{
  "n_experts": 96,
  "experts_per_token": 2,
  "norm_eps": 1e-06,
  "optimizer": "muon_variant",
  "lr": 0.0154,
  "batch_tokens": 131072
}
Below are experts of layer 4 (counted from 0) of a mixture-of-experts language model. Rows are named router (the router's row for the expert), up (a neuron's input weights, with its number), down (a neuron's output weights, with its number) and show model dimensions 192-223. Each number is 200 + 30 x the weight over its row's rms, rounded and kept within 0 to 999.
Before each expert's rows: a language model's description of what the expert responds to. This comes from a sample of Wikipedia text that the model never trained on.

# expert 39
It responds to: Coordinating conjunctions. Conjunctions joining words or clauses, mainly and, also or, but, &, while, However, as in federal and state.
router,196,228,233,183,157,172,242,190,215,257,208,171,225,218,214,123,203,164,189,204,172,220,207,142,244,225,176,192,159,228,184,227
up0,165,194,243,225,172,140,239,210,215,220,217,191,210,163,201,214,206,205,212,187,146,201,212,214,238,218,182,181,169,187,175,196
down0,208,234,172,216,195,187,190,207,156,178,162,140,182,232,204,236,213,174,162,214,196,229,212,148,171,186,216,201,175,159,224,161
up1,163,212,191,239,215,209,177,160,288,236,199,211,190,234,216,185,253,166,137,171,162,241,208,165,189,166,188,197,150,176,168,163
down1,252,178,131,207,190,195,234,192,202,190,256,143,186,158,183,205,193,235,249,225,232,212,211,203,194,242,200,190,237,170,209,196
up2,268,234,245,150,172,241,171,266,264,258,228,216,141,208,228,219,155,156,253,200,243,244,237,156,190,175,236,195,210,161,194,202
down2,219,243,196,172,235,212,158,210,180,204,199,142,221,174,145,276,177,153,215,143,220,197,229,169,194,215,234,175,229,157,174,268
up3,202,181,232,167,243,195,223,221,276,198,193,234,242,179,241,174,232,182,186,165,217,173,187,206,226,246,213,222,206,200,160,206
down3,192,190,211,262,208,258,164,206,119,228,184,164,209,209,260,209,190,260,216,239,191,190,230,181,170,181,232,235,150,183,157,240
up4,187,155,232,241,200,217,158,165,186,198,249,197,152,238,211,170,160,193,198,184,216,196,204,186,186,205,273,179,214,236,245,184
down4,208,208,137,196,176,203,247,207,245,228,178,194,197,188,154,213,154,161,183,215,200,218,149,253,210,202,232,228,279,172,193,233

# expert 31
It responds to: Digits in years, tables. Single digits within numbers, especially years, season ranges like 2008–09, table cells, page ranges and measurements.
router,218,225,160,119,234,160,199,150,152,207,220,232,198,196,205,221,182,165,227,138,221,160,205,128,209,150,219,183,158,196,226,227
up0,191,235,217,179,206,164,193,195,233,176,200,222,203,197,164,207,184,176,219,215,165,213,206,210,198,188,138,152,174,230,198,235
down0,198,191,199,157,165,205,220,237,230,222,170,199,199,190,232,226,173,244,168,168,184,178,185,226,136,151,270,196,227,199,173,165
up1,188,200,209,213,227,243,266,225,204,253,193,191,189,218,155,189,229,179,212,209,242,186,198,227,173,191,255,206,202,146,221,193
down1,180,209,185,201,152,140,180,206,227,214,241,212,240,242,182,184,198,215,205,144,170,222,190,217,216,207,190,185,194,217,181,208
up2,276,257,182,208,242,202,281,181,194,212,223,144,199,186,156,177,214,137,144,206,136,242,210,201,212,167,232,177,172,183,283,184
down2,174,247,203,239,184,212,193,215,223,234,163,110,197,217,221,187,202,199,188,155,180,203,210,201,223,248,218,178,244,193,188,174
up3,177,154,237,163,161,203,226,172,145,217,210,166,177,210,224,222,210,163,159,220,198,205,210,257,186,197,204,232,182,183,168,196
down3,157,186,275,163,243,182,194,234,188,205,189,247,201,158,149,184,211,182,196,187,174,154,183,179,255,209,221,212,215,256,180,142
up4,235,232,232,167,194,224,186,217,198,224,158,221,230,174,237,200,230,196,172,147,176,199,192,242,157,170,218,206,219,227,207,231
down4,173,180,219,204,196,216,246,194,222,223,195,194,101,253,189,202,174,256,256,270,190,207,221,190,153,195,178,215,185,173,222,156

# expert 46
It responds to: Sports and institution nouns. Nouns for teams and organized activity after the, a, his, such as season, team, club, Cup, League, football, school.
router,146,184,192,234,162,169,197,210,203,179,184,215,207,215,173,222,200,186,185,181,202,231,207,152,163,264,215,202,143,153,190,172
up0,191,191,221,190,198,194,211,160,197,206,233,199,159,169,257,212,162,285,206,150,210,221,178,176,176,207,244,223,209,158,225,197
down0,217,241,206,212,249,242,220,196,211,193,174,225,194,222,180,183,213,196,229,231,163,147,214,155,211,167,175,149,172,180,249,151
up1,209,235,212,189,198,222,240,214,192,217,148,179,206,173,250,160,199,212,181,180,211,224,203,226,179,218,195,154,234,225,224,169
down1,183,213,189,186,198,224,176,182,260,221,171,227,207,199,213,210,265,178,221,240,146,184,133,139,209,151,205,225,197,163,175,266
up2,160,209,217,199,183,183,194,257,242,217,231,203,215,163,261,245,177,167,209,194,229,216,195,136,208,284,186,231,225,224,151,196
down2,215,185,185,206,179,245,158,180,166,171,189,216,170,152,188,197,246,265,189,234,137,182,199,216,197,212,153,175,195,169,241,212
up3,170,190,222,156,120,238,231,160,180,214,240,223,177,183,182,191,188,177,200,184,192,166,217,171,152,228,246,218,212,180,181,220
down3,150,187,203,218,136,188,210,187,217,192,166,229,189,169,191,213,183,193,145,205,241,230,196,184,195,228,216,102,179,215,201,153
up4,129,199,227,237,226,163,203,145,254,183,171,233,183,241,201,212,144,246,188,140,170,214,177,193,203,252,160,181,204,147,199,165
down4,190,161,181,173,220,197,235,222,230,164,184,213,177,191,252,153,171,193,238,255,191,113,156,231,207,192,214,180,217,194,226,185

# expert 38
It responds to: Century digit of years. Second digit of four-digit years after a leading 1, mostly 9 or 8 as in 1957 or 1876, often in birth/death lines; also pronouns I, we, you.
router,186,232,221,164,190,217,211,180,179,179,260,177,209,167,172,210,161,189,220,181,130,269,219,221,208,203,204,257,152,188,221,214
up0,194,225,169,237,167,241,161,228,214,176,233,201,217,184,182,175,151,184,225,235,149,231,160,265,210,146,213,229,165,213,151,186
down0,211,148,127,203,187,151,187,224,195,233,222,199,225,193,137,192,193,194,186,201,141,154,177,267,153,165,177,176,163,232,179,208
up1,223,203,235,190,280,242,216,198,197,193,192,234,166,208,258,188,158,189,217,191,231,215,159,203,194,176,202,201,224,181,194,242
down1,177,202,114,259,178,200,250,126,232,165,142,195,185,198,208,192,199,194,198,242,169,195,215,178,208,175,178,167,215,216,198,241
up2,242,227,261,205,182,258,234,161,211,202,221,201,204,201,198,274,212,158,221,189,248,241,188,212,198,173,151,177,188,210,206,191
down2,261,177,133,211,222,195,170,219,220,202,225,209,191,188,176,232,213,232,210,187,227,245,164,225,178,246,177,203,175,196,196,205
up3,188,243,222,261,240,209,195,235,185,225,231,233,199,191,212,163,185,211,187,143,207,236,208,216,190,192,195,218,206,187,212,204
down3,227,199,195,171,233,182,196,162,215,221,224,153,216,208,136,203,202,195,168,173,190,169,228,208,172,251,234,175,173,207,190,235
up4,201,187,237,232,185,211,135,133,180,163,233,161,184,213,234,206,173,187,194,195,158,185,194,219,216,209,231,256,203,165,171,152
down4,119,157,178,194,251,178,251,236,232,201,243,196,149,168,162,231,162,150,236,195,164,171,203,214,210,218,236,163,205,206,220,233

# expert 22
It responds to: Table cell separators. Pipe separators between cells in wiki tables of votes, statistics and standings, plus semicolons in lists like phoneme inventories.
router,197,213,153,218,220,198,194,236,158,195,218,154,214,227,201,206,244,236,123,106,151,230,181,169,205,244,182,185,227,202,226,162
up0,159,225,211,204,196,159,164,229,190,195,216,179,149,193,239,206,205,167,223,192,216,228,144,169,188,173,204,221,157,269,185,228
down0,161,104,161,194,195,184,219,206,182,241,219,150,181,157,173,163,150,172,200,187,187,191,226,217,181,208,162,238,194,194,249,218
up1,129,215,179,233,228,129,170,251,194,227,165,193,184,189,173,196,156,220,201,224,216,215,208,176,144,178,189,259,209,176,193,214
down1,230,208,226,188,260,222,237,225,216,199,185,224,235,219,218,130,177,250,262,155,186,177,188,177,205,193,206,188,195,164,194,210
up2,234,229,183,167,218,240,238,198,210,204,229,214,219,190,232,242,235,185,209,188,129,154,201,172,181,210,201,159,239,195,195,226
down2,185,205,192,193,152,207,193,245,164,236,228,158,256,198,188,173,196,203,220,144,242,181,237,228,235,225,262,220,229,180,189,190
up3,195,213,198,208,158,180,200,228,237,223,189,142,185,208,201,254,219,188,162,148,185,229,230,199,213,196,211,196,205,193,206,184
down3,192,168,246,192,270,220,175,187,210,177,241,112,224,153,213,172,225,260,196,190,202,174,198,220,214,202,224,184,210,214,223,188
up4,233,206,191,166,187,214,245,215,194,195,218,179,157,176,143,257,170,171,199,206,215,188,193,217,184,120,199,201,184,198,208,205
down4,263,159,166,152,220,178,210,189,186,186,182,199,211,259,214,168,199,208,186,210,206,193,216,203,203,167,229,262,222,208,174,238

# expert 54
It responds to: Capitalized name onsets. Opening capitalized syllables of foreign or uncommon names, such as Far, Bal, Kar, Ros, Mur, often South Asian names in film articles.
router,210,206,185,132,146,186,233,171,173,222,192,192,192,228,218,209,166,180,259,196,215,206,192,146,223,271,165,211,194,221,223,238
up0,201,238,235,204,246,180,178,214,227,197,171,171,171,204,236,204,209,212,176,252,240,192,166,197,192,159,221,142,251,174,164,190
down0,214,131,192,189,160,261,172,210,159,214,237,258,190,196,174,220,197,174,236,230,190,174,221,266,184,197,176,195,236,241,203,233
up1,220,226,154,159,210,235,250,218,258,198,245,190,149,224,217,214,170,179,211,240,186,176,231,212,201,169,200,155,171,185,278,222
down1,208,177,205,234,201,171,189,171,193,196,197,214,191,176,195,194,245,143,155,167,256,181,189,222,199,196,180,155,159,248,192,182
up2,129,218,207,206,224,174,164,195,207,190,178,195,235,224,183,217,212,209,260,157,199,212,224,213,209,249,191,183,195,267,176,206
down2,208,181,209,213,204,214,140,185,176,147,204,152,238,241,186,152,189,151,196,221,225,173,165,237,215,260,185,188,221,213,225,216
up3,166,202,199,218,160,292,202,230,216,198,227,217,201,229,235,235,200,185,154,161,241,155,263,252,223,194,193,208,215,212,199,259
down3,217,161,179,195,243,199,208,198,136,225,246,185,233,214,188,191,233,221,208,206,249,189,220,199,248,200,173,231,230,197,184,172
up4,158,211,219,178,221,193,160,221,187,174,233,205,201,280,219,222,184,203,216,192,249,193,188,164,185,208,199,130,188,146,143,255
down4,228,221,214,194,253,218,219,214,155,180,210,169,168,186,152,150,157,214,171,203,209,112,209,166,205,189,208,137,192,208,165,180

# expert 0
It responds to: Year digits. Single digits inside four-digit years and dates, especially the third or fourth digit, such as 19'4'8, 20'2'2, 201'8'.
router,194,222,210,170,230,182,216,180,244,221,208,240,168,145,186,265,248,201,228,148,214,201,266,220,204,230,121,221,150,164,194,161
up0,224,250,227,168,189,221,221,194,210,137,167,198,229,190,166,251,203,198,244,208,165,180,198,188,255,186,178,214,200,193,134,173
down0,172,188,209,191,214,232,153,234,252,245,230,239,176,205,165,220,183,238,152,161,253,211,225,158,206,223,234,250,191,168,138,233
up1,191,206,223,165,199,169,220,230,214,223,266,221,189,160,160,189,160,210,220,169,182,208,232,217,263,245,218,161,181,146,175,227
down1,206,214,195,223,215,239,159,191,223,161,259,186,161,219,299,237,220,228,191,191,224,193,190,137,182,204,226,203,195,170,163,178
up2,174,209,203,227,189,173,242,160,214,188,269,240,177,194,197,227,271,168,235,181,193,165,221,199,165,232,196,237,186,247,190,204
down2,206,202,175,186,207,154,175,208,153,184,209,203,251,241,206,195,218,183,188,193,224,186,202,185,177,195,146,152,176,207,194,228
up3,185,201,188,259,211,157,259,243,216,204,217,196,207,180,225,149,240,249,239,189,193,240,200,211,237,239,188,289,252,186,212,234
down3,219,187,197,226,201,171,231,171,239,218,112,173,176,262,158,193,219,212,178,147,237,221,213,199,168,144,186,207,193,219,221,209
up4,200,199,199,185,147,192,218,227,280,176,232,180,204,259,189,237,195,216,179,205,226,221,199,206,209,164,159,231,230,181,246,154
down4,238,222,226,251,163,186,188,184,191,236,195,189,236,213,204,189,150,182,164,246,196,164,167,259,144,227,215,173,185,141,253,203

# expert 26
It responds to: Semicolon list separators. Semicolons between list items, like navbox "v; t; e", honors lists "(2021); First-team", and records "Home: 1–4–0; Road", plus middle dots and dashes.
router,220,204,247,191,159,223,208,183,179,230,184,225,225,212,204,223,195,212,276,183,205,222,187,191,292,250,174,203,203,183,223,206
up0,208,184,241,162,182,213,220,235,199,198,190,181,181,215,167,188,189,257,199,227,227,198,175,217,192,183,208,150,225,168,200,220
down0,227,154,210,227,240,203,237,181,201,153,232,147,197,195,151,200,198,227,212,178,231,207,195,197,133,219,213,119,197,214,156,175
up1,207,194,159,211,204,209,226,171,206,218,200,187,193,228,216,237,241,189,231,217,210,214,223,208,205,174,195,249,141,221,190,132
down1,227,182,200,172,206,176,200,165,207,200,146,212,235,193,225,172,219,241,217,177,145,187,193,197,173,201,184,195,183,199,164,207
up2,162,234,206,237,172,251,177,213,189,200,195,178,223,149,208,260,229,203,199,188,164,224,230,257,201,230,217,223,250,168,236,177
down2,186,174,197,221,244,223,220,163,181,183,128,241,181,233,194,183,181,249,174,222,153,188,207,150,165,257,231,203,218,227,191,232
up3,230,179,220,195,172,191,205,212,170,220,171,231,210,213,200,227,198,197,149,232,220,185,204,202,217,166,169,172,180,134,196,213
down3,211,219,214,185,163,189,175,228,146,206,167,219,233,203,181,199,211,244,172,248,215,175,220,260,221,221,218,209,220,218,159,212
up4,223,210,179,197,181,208,160,236,208,258,207,148,228,239,226,166,198,179,200,201,191,180,242,241,241,208,183,166,178,245,195,201
down4,230,226,218,221,235,222,174,206,242,197,190,189,235,221,161,233,226,190,168,156,183,214,230,183,199,207,205,172,169,207,200,216

# expert 61
It responds to: Nature and direction words. Common nouns, adjectives and particles of nature, colour and direction after articles, e.g. up to, Air, River, Black, water, summer.
router,220,213,170,210,171,103,215,165,200,248,213,169,200,237,189,189,201,155,191,202,206,258,183,167,222,164,199,201,216,232,174,181
up0,199,251,236,154,164,181,217,201,232,175,204,166,187,240,178,192,249,220,172,223,183,197,235,143,233,195,162,185,237,171,223,208
down0,204,176,190,216,203,126,193,185,199,157,242,178,198,155,209,201,199,177,170,230,193,166,207,157,185,162,174,260,186,225,172,250
up1,194,221,210,199,136,236,195,227,190,187,200,114,225,267,199,185,145,229,238,201,181,157,151,235,171,211,196,253,195,211,172,205
down1,219,235,216,163,158,187,138,186,188,198,178,170,162,215,202,186,236,210,147,221,231,211,174,162,163,216,201,142,231,219,194,179
up2,210,233,207,197,166,198,200,203,247,176,150,165,152,231,232,205,167,204,201,209,228,211,229,234,181,162,219,281,173,181,136,123
down2,191,213,212,234,283,174,245,166,220,226,187,177,203,172,208,248,161,191,202,221,205,180,242,196,170,182,214,203,181,244,153,237
up3,197,218,201,136,191,223,241,200,179,201,212,208,185,206,211,213,165,226,175,170,194,225,229,167,187,119,159,176,208,249,221,255
down3,231,219,208,185,127,209,216,194,189,214,210,175,196,145,171,255,185,241,237,259,151,227,199,200,210,187,235,223,168,144,213,168
up4,213,224,213,216,208,143,230,170,241,198,251,208,148,195,203,173,201,206,208,163,182,195,152,199,251,150,239,229,240,221,211,198
down4,219,211,188,201,182,189,198,224,201,258,158,183,245,169,165,228,249,161,144,234,160,218,122,224,188,187,114,173,196,188,163,173

# expert 57
It responds to: Abstract topic nouns. Abstract nouns for activities and fields, often in section headings or before "of": life, education, development, history, research, theory.
router,154,222,248,239,206,157,166,215,219,231,162,262,173,206,174,173,244,180,220,210,182,189,211,201,153,160,180,149,196,187,197,144
up0,209,236,230,184,209,221,176,226,162,188,264,222,238,232,264,215,246,193,221,202,227,252,151,195,191,165,161,209,238,181,169,247
down0,233,209,204,204,231,200,217,151,230,224,188,223,210,176,220,173,242,189,195,163,192,180,258,154,162,182,211,229,180,222,244,161
up1,190,208,239,178,227,164,190,190,170,168,220,197,200,197,161,210,252,191,191,172,170,188,229,231,211,141,197,218,192,194,215,161
down1,237,208,196,205,173,192,210,220,285,200,163,195,243,178,243,200,163,245,205,139,223,186,162,213,235,221,245,189,200,270,179,174
up2,225,228,193,203,113,233,140,153,193,231,257,207,225,188,181,222,164,197,226,188,171,162,199,185,206,222,178,215,220,198,218,170
down2,144,200,233,211,226,208,207,192,187,160,248,191,157,209,178,190,260,151,240,251,162,233,247,212,204,191,227,201,201,184,280,236
up3,183,169,195,229,214,202,121,248,243,206,206,203,192,181,193,234,124,226,195,246,148,160,264,219,294,183,185,221,203,195,194,208
down3,164,175,218,157,192,197,165,189,188,203,236,174,188,135,222,231,151,220,264,166,218,218,181,164,158,175,209,209,218,226,265,209
up4,178,251,251,228,219,145,163,196,187,190,211,208,182,168,215,169,184,192,215,228,211,202,206,245,177,185,243,195,213,151,252,178
down4,221,189,203,213,229,199,201,245,181,201,203,206,246,209,189,179,173,208,250,235,205,186,244,222,225,219,236,174,257,194,195,215

# expert 8
It responds to: Indefinite articles, predicates. Articles a/an after is, was, became or as, plus title words like Prime, Opposition, Football and some name fragments.
router,222,199,201,177,183,177,216,156,158,197,186,216,232,228,173,206,171,167,242,193,220,237,197,157,236,218,149,207,167,207,224,207
up0,207,272,199,227,218,206,234,215,179,186,196,193,191,202,181,240,245,244,176,210,190,216,199,213,226,207,157,229,200,163,159,170
down0,184,169,219,215,192,190,219,219,198,223,198,192,214,218,191,198,188,225,187,200,175,235,223,191,252,217,234,214,117,197,222,177
up1,174,239,118,196,213,194,208,164,213,227,195,216,206,186,220,224,166,239,184,216,186,208,195,231,193,182,214,191,202,237,143,238
down1,181,157,167,201,131,202,222,198,181,198,183,230,209,197,208,189,143,246,189,222,243,188,197,175,206,211,181,183,165,207,148,183
up2,213,189,261,134,181,212,219,196,234,252,208,196,256,177,169,163,273,209,194,182,192,198,232,200,214,214,147,256,216,190,193,208
down2,208,241,219,249,178,204,188,183,222,209,165,220,214,207,211,192,233,190,219,189,247,191,189,193,212,151,235,162,149,197,109,166
up3,211,258,182,213,183,184,268,134,187,220,176,199,232,220,250,200,205,206,205,230,175,182,170,223,209,203,217,221,223,212,195,217
down3,209,177,240,220,227,202,201,191,188,186,217,222,145,208,236,203,255,187,154,187,236,189,196,192,214,222,187,288,176,207,200,205
up4,198,245,225,220,211,214,209,193,217,196,154,177,181,184,187,223,182,180,168,156,210,179,216,163,205,181,209,181,195,244,163,151
down4,212,228,148,219,164,209,213,215,161,199,180,184,222,209,105,234,166,185,254,226,190,180,224,233,231,196,152,220,174,221,228,171

# expert 28
It responds to: Month names and numbers. Month names after on or in, as in On May 5 or air date: December 20, plus number words like two and three.
router,184,178,192,171,176,217,246,167,209,190,201,209,159,187,234,188,207,196,150,224,158,252,223,176,237,219,98,205,181,165,193,232
up0,169,264,235,198,174,231,211,222,193,267,214,200,181,190,251,152,126,213,193,215,167,143,226,162,213,171,186,181,184,142,178,212
down0,190,182,178,180,195,210,225,250,187,136,284,188,196,212,168,236,229,225,157,196,154,202,230,144,202,188,188,224,212,160,225,227
up1,223,223,144,215,189,185,197,232,161,169,206,203,231,226,231,186,225,122,174,200,174,207,221,227,248,230,227,208,191,148,182,165
down1,200,241,233,210,176,213,192,132,243,195,199,131,178,144,197,200,199,177,183,210,210,242,166,168,149,247,183,169,194,262,179,188
up2,184,142,229,205,217,232,205,178,189,159,208,210,193,195,267,182,220,171,202,216,185,153,191,244,153,230,169,179,194,181,202,174
down2,187,190,197,191,152,228,205,209,192,234,208,189,221,180,209,165,233,216,180,211,183,202,187,215,253,130,110,203,186,193,148,227
up3,167,199,245,189,126,163,184,217,184,171,189,192,238,192,257,231,233,218,101,168,203,254,201,244,239,220,130,196,183,188,187,229
down3,179,196,207,185,210,206,209,174,207,163,205,173,220,146,217,239,194,182,237,192,223,263,184,212,173,174,235,213,271,296,153,137
up4,221,218,215,203,157,166,155,195,205,193,241,175,198,227,219,253,176,206,163,176,212,196,230,203,216,197,218,203,166,233,212,227
down4,212,160,169,173,226,180,258,260,201,176,139,241,192,184,195,173,191,187,242,235,200,182,155,212,233,225,245,187,201,185,196,225

# expert 53
It responds to: Mid-row table pipes. The pipe separating cells within a table row, after the first cell, as in Year | Winning candidate or statistics rows.
router,213,216,209,178,195,233,201,238,223,173,210,253,190,223,234,195,190,230,182,240,192,209,218,251,252,225,182,207,236,197,159,141
up0,204,179,207,144,193,197,190,188,202,166,195,214,191,200,157,223,187,203,203,184,172,212,227,200,161,213,202,181,198,178,169,154
down0,197,201,189,241,220,220,208,209,155,211,165,197,210,213,238,181,189,234,229,165,184,164,163,207,254,251,207,212,149,171,160,214
up1,219,227,208,187,190,171,260,175,209,242,182,210,179,160,161,152,224,293,212,141,196,227,216,168,175,163,203,197,189,232,140,230
down1,235,172,192,243,230,194,166,230,232,203,197,215,215,264,189,162,155,185,195,204,171,251,193,256,196,253,181,219,153,200,255,241
up2,226,197,213,209,223,299,168,201,215,200,158,254,184,186,205,179,294,290,165,266,163,165,193,229,174,206,187,186,137,179,223,226
down2,136,201,206,178,173,233,209,160,238,218,190,232,177,221,182,223,211,187,230,173,197,209,191,213,199,201,211,180,129,234,164,178
up3,201,145,184,199,210,230,188,224,176,190,191,268,197,227,261,204,195,227,133,251,202,178,182,206,159,232,196,217,210,222,175,221
down3,222,211,183,205,212,183,212,150,181,218,227,139,177,205,149,200,192,191,193,206,166,224,194,164,206,211,189,197,182,178,221,191
up4,209,166,170,212,197,170,205,166,206,172,290,172,173,217,233,176,227,208,183,217,232,200,183,189,196,233,228,199,225,222,178,221
down4,167,225,187,193,176,217,169,203,220,194,173,189,243,184,169,201,208,201,194,264,192,243,144,252,235,188,173,203,200,220,225,168

# expert 29
It responds to: Table row opening pipe. The pipe character that starts a new row in Wikipedia tables, such as election results, sports records and music charts like Billboard.
router,214,240,174,209,217,156,272,164,183,208,240,206,172,236,173,185,182,181,239,205,176,214,192,201,217,177,162,207,229,216,191,221
up0,158,196,253,252,194,172,164,232,244,214,221,203,164,210,185,220,190,218,228,183,203,202,187,255,198,224,172,222,268,190,170,178
down0,180,253,242,222,159,199,208,192,173,213,173,143,160,214,207,196,178,254,189,222,166,243,219,214,159,207,261,152,225,168,234,206
up1,187,266,189,158,200,169,172,224,160,222,280,213,165,133,171,177,189,195,210,220,128,142,182,204,215,190,236,201,158,237,213,180
down1,220,115,229,185,232,204,174,158,176,189,205,229,193,201,228,250,148,219,200,237,205,218,218,185,240,235,163,177,196,241,240,184
up2,216,192,245,188,161,172,173,204,202,253,233,203,191,200,205,178,139,159,162,218,236,198,210,223,216,173,218,228,213,251,197,211
down2,191,139,207,178,253,238,220,171,239,139,234,192,212,153,207,159,206,199,223,164,157,169,221,256,204,257,192,204,220,192,218,237
up3,255,279,152,190,197,211,260,155,232,222,197,229,205,209,215,194,206,167,195,195,192,173,234,202,187,162,196,196,228,165,191,198
down3,141,230,187,197,252,209,230,132,170,278,217,257,173,204,225,171,178,136,161,207,199,216,186,235,250,153,209,204,236,253,189,246
up4,184,241,131,215,233,178,236,244,195,189,179,159,230,269,179,172,193,249,165,172,209,173,256,185,177,218,229,193,217,198,179,227
down4,176,177,221,161,213,212,239,267,131,250,168,246,234,227,223,176,177,228,218,180,153,237,179,219,183,184,223,205,185,185,224,180

# expert 27
It responds to: Word-initial capital letters. Single capital-letter tokens starting a name or word, often after a hyphen, quote or line break, as W(ar), B(ao), D(aoism).
router,199,204,196,202,196,214,230,215,228,220,235,187,189,170,222,185,174,211,210,141,206,213,240,178,200,177,215,230,158,177,172,193
up0,210,183,182,214,227,176,206,263,264,189,183,199,163,157,193,210,198,219,229,192,191,231,226,270,184,203,205,219,162,214,202,224
down0,211,180,180,183,236,220,187,163,137,236,220,201,216,249,196,131,209,223,169,197,185,184,191,173,236,208,188,188,141,202,192,199
up1,179,178,165,163,226,207,229,135,211,194,213,207,187,185,144,230,182,211,244,193,163,222,202,188,215,246,189,214,191,214,185,191
down1,203,172,188,160,201,223,178,223,213,159,162,195,204,205,181,204,219,205,184,193,169,230,162,222,234,186,175,226,136,190,194,189
up2,225,237,190,229,237,209,261,171,194,210,197,172,235,202,226,258,168,219,236,209,198,176,207,183,225,214,183,166,225,163,167,193
down2,214,136,171,203,221,196,238,181,180,169,223,248,254,237,209,236,161,190,231,126,127,137,216,165,174,221,196,196,198,185,254,178
up3,300,169,204,225,174,201,172,169,252,209,191,254,184,176,259,180,152,182,165,183,197,243,234,179,240,177,216,199,176,216,159,220
down3,192,198,199,163,206,162,196,221,76,212,172,187,235,219,169,240,247,204,261,225,228,171,159,206,232,261,186,211,194,237,209,216
up4,159,220,248,183,191,184,228,204,233,175,187,207,194,197,249,199,182,185,219,200,225,233,165,192,203,228,201,192,161,190,219,195
down4,255,152,173,200,232,231,174,239,174,137,199,201,227,228,173,213,175,204,246,204,195,188,229,255,203,188,168,199,195,211,154,235

# expert 52
It responds to: Commas after names and numbers. Commas after place names, numbers and census phrases, as in Clearwater, Florida, February 2, 2012, Census Bureau, the town.
router,192,170,269,197,220,152,189,226,168,204,155,223,225,171,196,217,228,183,207,195,155,239,169,230,212,205,184,169,188,179,193,234
up0,179,233,222,197,221,146,210,229,162,167,163,176,168,224,240,221,203,218,171,197,137,195,217,227,175,244,208,212,164,237,227,198
down0,229,192,197,180,146,165,213,229,217,162,125,198,213,235,172,216,175,143,172,194,259,178,193,210,174,211,188,212,216,191,136,177
up1,206,226,221,166,214,185,204,171,206,245,154,231,200,223,220,167,192,203,185,228,169,209,190,204,241,235,203,204,143,168,172,199
down1,188,162,236,184,234,184,188,274,207,155,176,185,176,176,205,221,177,169,164,168,187,141,169,242,205,195,215,221,181,190,218,218
up2,144,193,220,211,240,186,197,155,211,139,204,239,198,201,176,137,219,240,198,217,175,143,237,227,182,200,205,195,214,174,162,237
down2,218,196,223,193,194,236,251,163,181,205,178,209,184,196,217,232,240,152,146,200,185,154,192,193,221,164,223,128,215,192,231,231
up3,222,206,207,236,171,163,200,228,164,169,204,182,210,222,176,158,244,224,197,157,196,173,241,216,236,181,123,203,253,211,169,230
down3,214,194,225,216,154,179,205,205,202,211,204,169,225,206,249,238,201,179,149,215,186,200,193,186,157,210,283,194,171,210,226,279
up4,177,208,173,179,192,209,228,217,182,207,183,214,177,197,228,179,158,218,221,250,190,236,198,193,244,179,225,192,175,218,203,189
down4,232,199,217,216,185,225,191,232,173,223,192,253,211,210,186,166,170,212,197,218,220,153,171,192,247,224,203,175,184,185,157,192

# expert 60
It responds to: Lowercase word onsets. Opening letter clusters of longer words and rare names after the or a, such as att-ic, comp-ositor, par-achutes, Ab-ingdon.
router,144,225,187,183,175,202,170,178,280,270,207,164,168,176,166,193,171,196,197,180,216,245,229,235,198,215,238,218,162,212,175,255
up0,196,121,204,168,205,205,182,183,182,240,265,233,220,159,209,262,240,229,198,214,130,199,188,258,171,198,248,213,216,196,227,192
down0,195,179,184,185,209,187,169,198,243,176,188,154,224,231,162,173,234,214,160,212,223,187,181,248,160,212,178,211,167,200,186,257
up1,191,177,208,186,250,176,207,203,253,140,152,223,213,186,236,176,124,180,190,179,228,219,226,212,166,201,214,159,240,211,183,265
down1,165,200,190,262,204,206,194,161,178,201,126,208,202,131,198,181,167,178,179,207,179,214,201,212,134,212,233,208,236,221,196,177
up2,229,210,131,198,201,180,182,161,194,174,235,176,165,175,226,153,238,204,216,198,214,229,202,190,227,198,176,200,208,176,151,209
down2,251,182,123,179,153,238,173,240,227,191,237,146,208,261,179,180,226,163,179,213,220,207,205,212,182,178,208,203,207,216,157,206
up3,196,214,203,186,218,203,159,159,203,257,200,155,154,169,181,211,194,169,177,204,186,244,213,230,203,205,220,214,188,220,225,238
down3,187,188,174,211,165,165,212,181,244,172,223,197,236,192,230,206,185,168,214,211,198,212,205,207,183,206,230,170,214,178,240,184
up4,159,232,153,181,173,185,242,221,218,140,162,225,177,183,201,188,203,189,216,248,172,202,186,212,221,228,216,189,225,168,179,203
down4,207,205,227,230,149,202,196,183,171,125,190,203,162,218,183,246,156,172,270,151,184,165,189,197,203,170,230,230,251,229,228,201